config = dict(
    n_layer=11,
    n_experts=8,
    moe_layers=[1, 2, 3, 4, 5, 6, 7, 8, 9, 10],
    router_noise=0.1,
    n_groups=4,
    init_std_router=0.0118,
    lr_router=0.00235,
    head_dim=64,
    init='trunc',
    init_std_qkv=0.0497,
    beta1=0.9,
    grad_clip=0.5,
    doc_mask=False,
    train_tokens=540900000,
)
Below are experts of layer 3 (counted from 0) of a mixture-of-experts language model. Rows are named router (the router's row for the expert) and show model dimensions 120-159. Each number is 500 + 50 x the weight over its row's rms, rounded and kept within 0 to 999. Numbers have three digits each.
After each expert's rows: "mostly gets" lists some tokens that are sent to it at least half of the time. This comes from a sample of Wikipedia text that the model never trained on.

# expert 2
router:563530486505528525485532507496618475427490536454486427531518440532485530505467451555507486602417454482533506452461545584
mostly gets: "9", "7", "5", "3", "8", "4"

# expert 6
router:494642542424503403498484515515559467516485562559453481529395428422486503396528550543531477460600507494533499431559485405
mostly gets: " was", "ed", "'s", " his", " that", " is"

# expert 5
router:428484497444482560542532574487429549517507574514511562548500581604489535468440563536491541485504513527537485507492441526
mostly gets: " of", ".\n\n", " with", " at", " for", " from"

# expert 0
router:539454525615562542443560416575517475465510392478500522462456474462460506517489397444434550553470504543439454492477522623
mostly gets: "ar", " s", "ol", ")\n", " ", "ul"

# expert 3
router:513547599534466515507548425445439501442430483462514473525525489521469404601563506486459573535474530501561615570482480484
mostly gets: "–", "-", " in", "am", " /", "|"

# expert 4
router:403423521478410523501404435480468512551562507582563487471513587468586490456547531496476469498491524562471495533506502486
mostly gets: " W", " w", " G", " re", " H", "og"

# expert 1
router:485453445560541508496472549455564534496533386441477467397497507542517493547498508514573435484532506375451472568519511490
mostly gets: "ad", ".\n\n", "e", "ag", "qu", " c"

# expert 7
router:557477400393497425520471554523385493577467574507496583577611500432507519537478487413520466412501481531484477461496514395
mostly gets: "re", "n", " E", " O", " I", "he"